Below are experts of layer 3 (counted from 0) of a mixture-of-experts language model. Rows are named router (the router's row for the expert), gate (a neuron's input weights, with its number), up (a neuron's input weights, with its number), down (a neuron's output weights, with its number) and show model dimensions 0-127. Each number is 128 + 32 x the weight over its row's rms, rounded and kept within 0 to 255. Numbers have three digits each.
After each expert's rows: "mostly gets" lists some tokens that are sent to it at least half of the time; "comes before" lists some tokens at least twice as common just after its tokens as in all text. This comes from a sample of Wikipedia text that the model never trained on. Tokens count by the router's weight.

# expert 83
router:112176161146122118103109085117138121071078148090122166111129146101162152086079043131107098181084105087114164101121129110091133116110165082145137125082182088148104099111168094128137121116102147159191091137168155193127114127122118135124199202127147076133132144115180117131122087155154147088130128077171157093127135116126144213130169148131150104131123063164169072103099130150137196158111
gate0:114111147127165174094127127127114146140137136132118174124186096094153096091128126192109143026139126132143148140146131149090095117135160156142164195096180088140102125109178134132199159080087139120118145185172212112155173163092150096165107101157118109141131061110149130105140134198156122135133167094129091126132128194147143163113118135139165168104185121122132097156068112123200074153135
up0:106102093136046148093139105158137084183129117160094144140122184143120114193125126084182101200167103165144109117142119115222140113133151111153082138137113160107158143183116099151139087132197098123101131077110099164117108111163071124156120178132120133125076140146120110164140178093111143106154133173132137155070137095154134109154137127164121174136107175180195154107177180131069160104100
down0:117111056173166102197109182123163112175128130077101121115124134096105150154151160132147128110090129117122184149105100154133114124119104171129162178127148094141138142156121132121131172110210075072111121163113178077097116155077149100198136136142140156098153191141146193057122147149189132111176092110144088098097130082146121135121100127117098211103102097090157131141122126109189116075131
mostly gets: " | \"", "- \"", " perform", ", \"", " sing", " “"
comes before: "The", "==", "===", "In ", "=", "M"

# expert 71
router:127141093099145115125129181149164126114157169065151118120083140096168138114119077166112108122095095130121177157163105152093132160179167111108107133122161146183079127142146117098116185116105108074119114111145155148129121154116183104103166160134126055104190121176168069143102126173146122169113140114134175068143074167162098135139172209111070157169150078162080132118069179126100116135082
gate0:165120041102119113097112191146133118106108173138183086099091148072171053134157117181185113096144146117140135200155120171164092159186114135128163156104183134136146118125170175128149085105186110106150117158177117125108136154094167139128133104139174115153118106123114146150121106081135086057142188127162117045089137105149157162145059109134127138138157173093138141113114155147146106092116
up0:129126198141147145150088086091076124128136105132137082199167050071144196103140103144120101130179104119158134105144136124153158105088146106148124097091118143074098098151142102113094153154117118123097115129134121065103118115171090069144133103099157095085117154127142143131145116194129146144085128097089123225171102064142090123101166149131144133192152148157179123109108079159145157184184
down0:176148117068174122084133150107147137076144094128140126155106150105146085145122136172111149148117140131101175078101116160090060168126131081127137064130203117142177156167088136123169130151072157084129106138057131183116177166118146145084090161122147045165131101101141098165094123128139174112192075143084143113102119117123083146153138145139088135101173109134175118168131137190154157112080
mostly gets: "–", "/", " In ", "In ", " in ", " March "
comes before: "1", "2", "0", "6", "4", "3"

# expert 72
router:107162148144158131127062135138163103076083187146151075160098114132153167075163075141123096122126124101121124153131070171145130122135149083082137148122100121183093164074142068147124167076158059151124110078118129156145075153096182074124104148115186084162172150106140076125086084114134150165121103102224140142166113143132083158103132142105103132116101122159095134102143147177163125083111
gate7:089171138153171102111077121123132197140090109096159116113155111136159152104187167137077122150080102130200089153088123124125143142058133088144192161153113125123149157092151126178128165122161105116199071108102192158141109150097144123112112143115135144089138095124122078086118095090108165172117176084175120137084114132172126171071080145124144134109123101116064119063103202111138102113143
up7:140110164061049143178145175118149055103163101155156151162102165130118075140084145186142147051125119173090123097152125088188098149189104148089062128079170181099072157154129144140153182149131096116096159167134077121095141148135133146163106077125100149133132171135135161122113100158074140148122111107113143118117133146148112148171067119138097154139149152057133119129134107067129159137135
down7:110125076205114118138100182073155125120149038109179145126101195070101129117113119124145095173073134182129139169127121128129131160166143178078138154096191119072147118125134124134160183131081148091114080144147111118076140130094118146114161077133143084149127156158109197160118088106113087136146104095109147066101158115109143168207078126084110095104140155094108104089133135118169131138137
mostly gets: " In ", " on ", "In ", " from ", " since ", "On "
comes before: "1", "2", "0", "3", "4", "5"

# expert 10
router:051137105135173127170153096119116119084081167106148136117112108068210133087127100125098124154127129079081145146143110103098149147162147039107177104151138125157107138122162090115113168103113118146099083065123136124150105145108202070164127184131147083144120158140166079115145155151149110161110114090171117106131112123115139179129180164109106172147124142206099163093138149182089115105059
gate7:122120127128175106154179140037119188117159089141143092108177062144084134128110173065109110118113124118126074128114112079118129068077120110157098133187152094088128159081112148154157142161133132116113113111161122127128136199174039153103140122122099183128150067107135109128160121157158131127150163062118112172116177108128161149114149115138105180125128134151140175051134068117105073130149
up7:170145124099132146178155131113091225110118146160137160148162164143098119130114083095126143122135099073140131151128097110113086053099105145140084147131165188078146157127112130183134142169109138100131158100163130153096113159177080126124079118117032173120104056118177144136143132120080104118173150129105180115110118108084146167099158122106128095157100123096159182105134029169122106101102
down7:122158150089091157104123149122109165122127164094120163137167094122183120180157146113124186095141144099167114156055071099089131081197118097156127121173141100192128183124127147176077170137098153152133123073063077108116114202148163119137111185134207136132071149127145057136155173166126108134140144127109166145140141144147167108116113107112123151082126182166088131117131096153129115076101
mostly gets: " in ", ": ", " on ", " In ", "- ", ", "
comes before: "1", "2", "3", "4", "6", "5"

# expert 51
router:090173097098162053134154082153124116091154114180114167101158179090149113092111080160079121097104110121111171109141149162150097208149216129100172114073180141171081165100177138114120138144124117158139097130163127131116146119103171111174147156130088126144144154120142097124101091063131151157123180111197096092169122145123133104174162114131123128161129074161050111139131157129118175099088
gate0:124144163110125155178061150135180101124079144190093104155120119124169165080137075185087128133108138106110148101109183165143104123145157152145121131111134152113055154149156181148080135158157149135100096129123099164159086092165159123136143119125094123127130140137154136094135082127101191181164174083151140167131202100100082167118066143102094056111102085141137176159155102113134081051126
up0:123157196106091111176143067132120111142160164160106123115154124103177167130138178136134104092124092093142060117138175166157108136127106113118100062139177121118093146094128127152108117146177077093142144168136121090164066150148138096130136123124078120116130075159180174119148099085101107137170198122144119073152155157134075074099139122129129079087118133183148176098157169179100093047102
down0:136121083172139152132113083182107116148114127126095074107126141079133164172177112071122104157165117103132114086087170126118155141186108081135145073080132166165111111112136167117110070154112176147087160183112176128165096106140211150104120043182087112145156079129135156124155121135130149096163109175142141147161116171147108086133101109128138102184136174167077141116193119068131157145148
mostly gets: " United States", " New York", " China", " Australia", " Washington", " France"
comes before: "\n", ".", "'s", " and", ",", " in "